Weights of a small mixture-of-experts language model, trained from scratch on English Wikipedia: 1 pick a token, 510M tokens.
Below are experts of layer 7 (counted from 0) of a mixture-of-experts language model. Rows are named router (the router's row for the expert) and show model dimensions 128-255. Each number is 200 + 20 x the weight over its row's rms, rounded and kept within 0 to 999.
After each expert's rows: a language model's description of what the expert responds to. This comes from a sample of Wikipedia text that the model never trained on.

# expert 15
router,219,155,204,202,208,201,209,182,183,207,191,204,214,207,220,186,207,177,220,227,220,197,199,206,211,209,185,200,240,213,221,200,183,201,208,198,248,200,171,183,190,186,203,178,235,219,177,209,188,243,214,205,237,173,172,190,215,191,200,209,161,202,201,229,203,188,185,226,196,215,190,199,198,202,201,211,191,186,172,196,195,185,204,224,210,181,216,199,199,209,216,186,209,223,242,199,178,165,194,212,213,184,195,232,217,194,202,220,212,175,180,163,207,236,192,240,241,195,202,186,177,202,189,223,193,197,201,221
What it handles: Sentence ends, English names. Sentence-ending periods, final s, and ends of common English names and places, e.g. D.C., Massachusetts, United States, New York.

# expert 7
router,213,188,162,192,239,189,200,165,162,194,239,213,214,223,199,214,196,180,200,210,202,185,153,203,204,178,201,209,219,220,203,240,187,209,243,174,206,197,209,201,168,154,197,203,227,215,192,219,231,194,213,184,197,136,201,189,187,178,189,223,179,252,209,197,151,222,216,216,183,200,200,177,217,228,191,206,202,231,243,214,179,172,220,174,205,177,173,238,186,203,220,199,229,190,198,203,207,209,175,192,191,215,203,207,170,189,215,212,191,235,203,201,177,182,187,196,219,204,183,225,194,187,219,236,202,204,208,248
What it handles: Pronouns, rare bytes. Raw non-Latin byte pieces, the pronoun you, and odd word endings after I or y, e.g. yo-ke, My-ze-ry, anybo-dy.

# expert 3
router,233,188,186,206,241,209,198,219,192,204,191,160,206,211,231,214,183,217,252,193,217,186,197,197,202,203,205,208,220,212,211,190,204,189,178,221,253,188,212,224,190,168,196,198,223,221,208,200,187,242,188,217,208,198,194,170,225,157,205,231,178,205,216,230,211,213,211,190,191,205,195,196,205,249,190,206,200,232,216,214,231,204,210,188,181,162,187,207,224,170,222,209,209,249,186,207,215,218,167,199,192,171,197,181,204,176,221,195,218,217,189,217,194,237,207,221,178,211,200,191,196,193,229,207,197,203,200,188
What it handles: Mid-word fragments. Short mid-word pieces such as al, th, om, ar, ed inside common words, e.g. festiv-al-s, ste-al-ing, too-th, blu-ish.

# expert 0
router,209,227,175,211,236,213,234,177,184,239,193,190,217,193,197,198,159,188,199,208,196,215,170,209,213,206,213,214,219,192,220,244,211,205,181,181,201,201,216,176,176,200,212,172,211,209,223,242,185,211,193,223,203,208,199,183,218,177,194,218,185,230,214,206,174,182,187,220,203,223,212,206,224,233,203,196,204,209,199,215,209,179,243,203,220,193,175,193,210,195,247,194,220,179,207,199,171,202,208,212,226,213,212,233,212,216,220,206,206,204,144,216,195,207,197,214,238,179,209,184,193,186,204,215,220,228,204,213
What it handles: Prepositions after verbs. Prepositions and particles after verbs or nouns, such as with, by, up, under, plus list-item hyphens and opening parentheses.

# expert 5
router,185,184,188,167,188,154,202,201,192,211,184,187,204,211,208,162,181,205,195,170,215,201,154,206,192,206,167,204,219,181,207,215,209,200,188,179,199,185,210,208,194,174,198,207,215,194,152,210,145,185,185,215,199,196,209,146,230,199,207,223,214,212,181,220,207,203,192,233,195,193,146,214,221,247,185,214,170,195,214,210,255,200,185,208,184,205,191,192,217,195,217,183,206,186,205,230,165,203,204,224,217,213,183,246,148,199,206,183,192,213,207,223,202,199,182,209,215,200,165,207,208,191,194,217,190,218,196,203
What it handles: Capitals in names, tables. Capital-letter and early pieces of names and titles, often in tables or after hyphens and parentheses, e.g. ProgPower, UniProt, Ch-ildren.

# expert 8
router,212,193,174,211,200,197,225,157,237,185,204,183,219,227,214,236,155,192,211,227,203,176,214,194,213,211,188,228,182,172,239,237,168,218,200,202,233,187,211,206,195,182,233,204,218,184,175,182,189,184,202,220,205,160,214,167,217,166,215,222,149,221,194,219,218,192,205,197,175,202,200,225,233,224,177,207,187,195,182,186,205,186,203,194,182,187,168,185,203,187,199,177,225,175,221,185,185,244,202,210,221,215,204,235,188,208,194,216,243,208,224,213,169,205,194,203,207,159,180,186,190,200,194,209,188,217,200,200
What it handles: Word endings, sports/media nouns. Suffixes like ing and s ending a word, as in listing and inning, plus nouns like game, season, player, song, album.

# expert 12
router,194,176,176,178,200,186,213,203,223,199,213,187,218,232,212,193,174,215,194,191,228,191,176,227,212,190,194,250,189,172,217,219,196,150,201,194,231,168,182,206,207,217,222,235,218,238,221,203,203,189,205,225,206,205,194,209,224,190,159,181,194,228,194,209,206,171,174,238,219,210,180,207,215,199,218,207,202,215,186,212,204,183,209,206,180,210,174,211,190,174,185,175,234,210,213,199,208,224,192,220,176,157,206,199,232,189,175,213,187,201,156,193,210,201,213,197,215,191,177,199,196,213,178,219,188,241,232,224
What it handles: Infobox and heading structure. Line breaks, colons and == heading marks in infobox fields and taxonomy lists, such as Clade:, Website:, Time zone:.

# expert 13
router,188,199,174,200,234,219,219,177,209,222,177,177,241,174,211,163,179,146,208,205,203,179,186,260,192,210,169,229,189,196,215,200,182,190,180,171,204,172,190,181,217,189,233,188,190,195,182,196,174,200,178,215,195,190,175,184,181,171,226,213,189,210,186,215,181,208,208,248,223,218,200,206,230,204,184,220,163,227,190,205,221,180,203,201,190,205,159,209,211,192,211,220,233,233,202,220,213,204,178,187,194,211,197,214,224,187,187,207,212,214,196,214,194,215,182,218,199,196,176,206,203,203,171,245,164,201,219,197
What it handles: Spaces and word starts. Bare space tokens and the first letters of lowercase words after a space, e.g. co-a-st, b-la-ck, se, ch, ma.

# expert 6
router,211,170,169,132,214,224,203,198,214,226,219,215,225,233,197,226,167,209,236,206,198,191,193,218,228,203,167,221,239,203,188,205,203,212,201,200,227,186,210,209,237,187,210,193,213,205,208,226,178,207,204,194,202,204,196,161,179,172,218,188,202,199,216,207,189,193,207,195,190,223,217,177,227,239,162,197,210,206,208,213,231,195,221,216,200,209,181,228,197,191,218,221,188,209,202,203,199,219,158,222,202,185,209,213,193,213,203,232,206,206,194,188,175,200,187,213,165,210,220,147,188,218,188,214,197,210,212,190
What it handles: Mid-word letter fragments. Short letter pieces inside longer words, such as ci in especially, ur in journeying, tin in Palestinian, han in electromechanical.

# expert 9
router,208,176,161,180,214,162,216,161,179,198,204,210,226,222,204,191,221,140,225,232,195,182,199,209,205,209,181,192,187,161,185,215,171,199,193,186,222,181,205,173,189,207,234,201,197,203,204,181,182,179,221,203,198,176,139,181,186,189,200,229,194,224,181,232,206,185,224,239,192,207,181,208,201,181,186,193,180,192,162,221,208,195,208,179,179,214,195,211,195,212,208,217,222,229,228,158,214,206,190,202,258,204,213,208,183,182,153,222,219,186,184,239,203,227,181,246,198,194,166,210,205,189,182,201,185,215,184,226
What it handles: Foreign name syllables. Opening syllables of foreign personal and place names, often in tables, such as Ka, Ja, Ra, Ma, Pa-olo, Pra-ja-dhipok.

# expert 11
router,185,196,199,235,227,192,240,210,147,195,190,187,203,241,227,192,214,215,192,224,210,220,187,207,225,189,192,183,218,217,203,205,208,224,209,211,202,196,215,161,213,219,215,242,191,203,197,203,219,170,198,211,216,158,159,181,187,197,182,188,180,202,201,221,194,203,215,200,177,200,179,202,244,222,190,206,195,240,205,206,195,156,202,221,202,191,197,202,161,202,195,213,238,203,208,223,217,203,171,263,231,185,192,225,210,161,195,230,207,202,207,222,203,181,193,210,185,207,191,173,196,203,205,225,189,187,215,247
What it handles: Foreign name consonants. Consonant pieces and diacritic letters inside non-English names, e.g. Mukh-tar, Sheikh, Shuny-i, ć, ñ, Ferrovi-á-rio.

# expert 1
router,205,200,171,169,197,174,238,185,191,206,216,168,198,186,207,139,199,205,173,202,188,151,221,207,227,207,210,213,198,184,202,176,207,178,191,199,198,176,201,212,184,194,224,217,221,211,198,230,196,215,211,230,205,163,201,206,206,189,183,214,192,208,182,224,223,206,189,196,244,186,189,217,242,214,188,219,213,211,203,208,190,185,229,212,205,243,221,201,172,210,215,195,183,186,221,192,215,217,190,203,206,180,200,259,211,209,179,152,229,198,196,192,192,207,202,221,213,185,160,180,162,181,177,239,183,197,242,225
What it handles: Latinate suffix pieces. Word-final pieces of abstract or learned English words, such as -ent in credentials, -ist, -lect, -ical, -ity, -ter, -ary.

# expert 2
router,239,200,135,211,208,165,223,206,175,223,174,209,226,215,242,184,206,173,207,236,213,167,177,202,248,214,216,215,207,184,190,198,177,172,182,198,199,180,217,209,203,196,204,231,213,233,206,226,183,181,214,202,235,174,183,169,206,198,174,214,192,234,195,201,194,184,179,204,225,223,205,182,231,207,202,209,209,209,179,196,206,226,228,159,186,212,177,210,196,184,228,178,214,202,220,203,178,216,179,213,216,177,210,218,164,185,186,208,217,216,187,185,201,207,206,196,214,182,199,165,194,208,176,236,196,198,239,209
What it handles: Clause connectors, adverb endings. Commas, and, to, was, which, that, who between clauses, plus the ly ending of adverbs like subsequently, notoriously, especially.

# expert 10
router,203,196,190,187,183,221,224,195,191,205,232,171,218,209,196,160,170,163,250,178,183,214,180,205,233,215,193,201,222,191,200,228,189,198,228,183,212,183,209,191,190,196,214,204,212,192,203,216,163,195,204,182,208,128,194,181,198,198,206,215,188,225,201,185,216,158,200,209,205,208,213,191,222,209,153,213,165,188,200,184,221,187,199,196,155,195,180,214,196,171,221,193,238,211,226,212,176,196,183,230,206,209,199,217,199,189,203,209,227,212,181,205,168,202,216,205,230,183,217,165,207,191,176,231,177,207,195,217
What it handles: Years and numbers. Numbers in dates, years, scores and table cells, such as 2009, 19 then 83, 18, and spelled numbers like three.

# expert 4
router,216,205,176,182,205,188,212,193,205,230,177,164,215,197,195,165,206,193,235,189,201,184,172,197,228,172,184,193,197,184,205,207,193,190,197,194,195,165,198,214,188,170,203,197,216,226,194,202,175,192,177,200,206,190,184,208,181,183,205,189,163,206,202,217,221,154,200,196,199,223,198,195,236,216,168,196,216,221,188,215,200,200,199,190,150,188,180,197,204,162,229,183,242,203,229,210,206,215,195,203,217,163,221,247,176,190,210,231,234,211,196,216,158,231,183,210,189,182,213,217,189,233,226,199,199,227,228,224
What it handles: Table cell separators. Pipe characters separating cells in Wikipedia tables of votes, sports results and statistics, plus semicolons, slashes and dashes.

# expert 14
router,182,154,169,197,233,175,196,183,210,235,203,195,183,237,198,196,188,180,204,208,223,211,212,183,215,196,200,222,181,210,224,201,202,197,174,205,194,198,192,211,195,198,214,185,236,194,206,193,187,222,168,200,242,193,190,202,193,198,178,218,183,229,159,227,229,161,204,207,237,208,220,213,227,202,173,216,182,220,186,217,204,176,193,212,197,170,160,220,193,215,196,203,212,199,211,207,211,197,183,220,215,203,222,230,201,195,197,243,214,208,185,171,201,238,211,214,210,196,179,157,174,221,198,204,170,212,216,183
What it handles: Proper-name pieces. Parts of multiword proper names of teams, places and institutions, such as of in Bay of Fundy, City, River, New.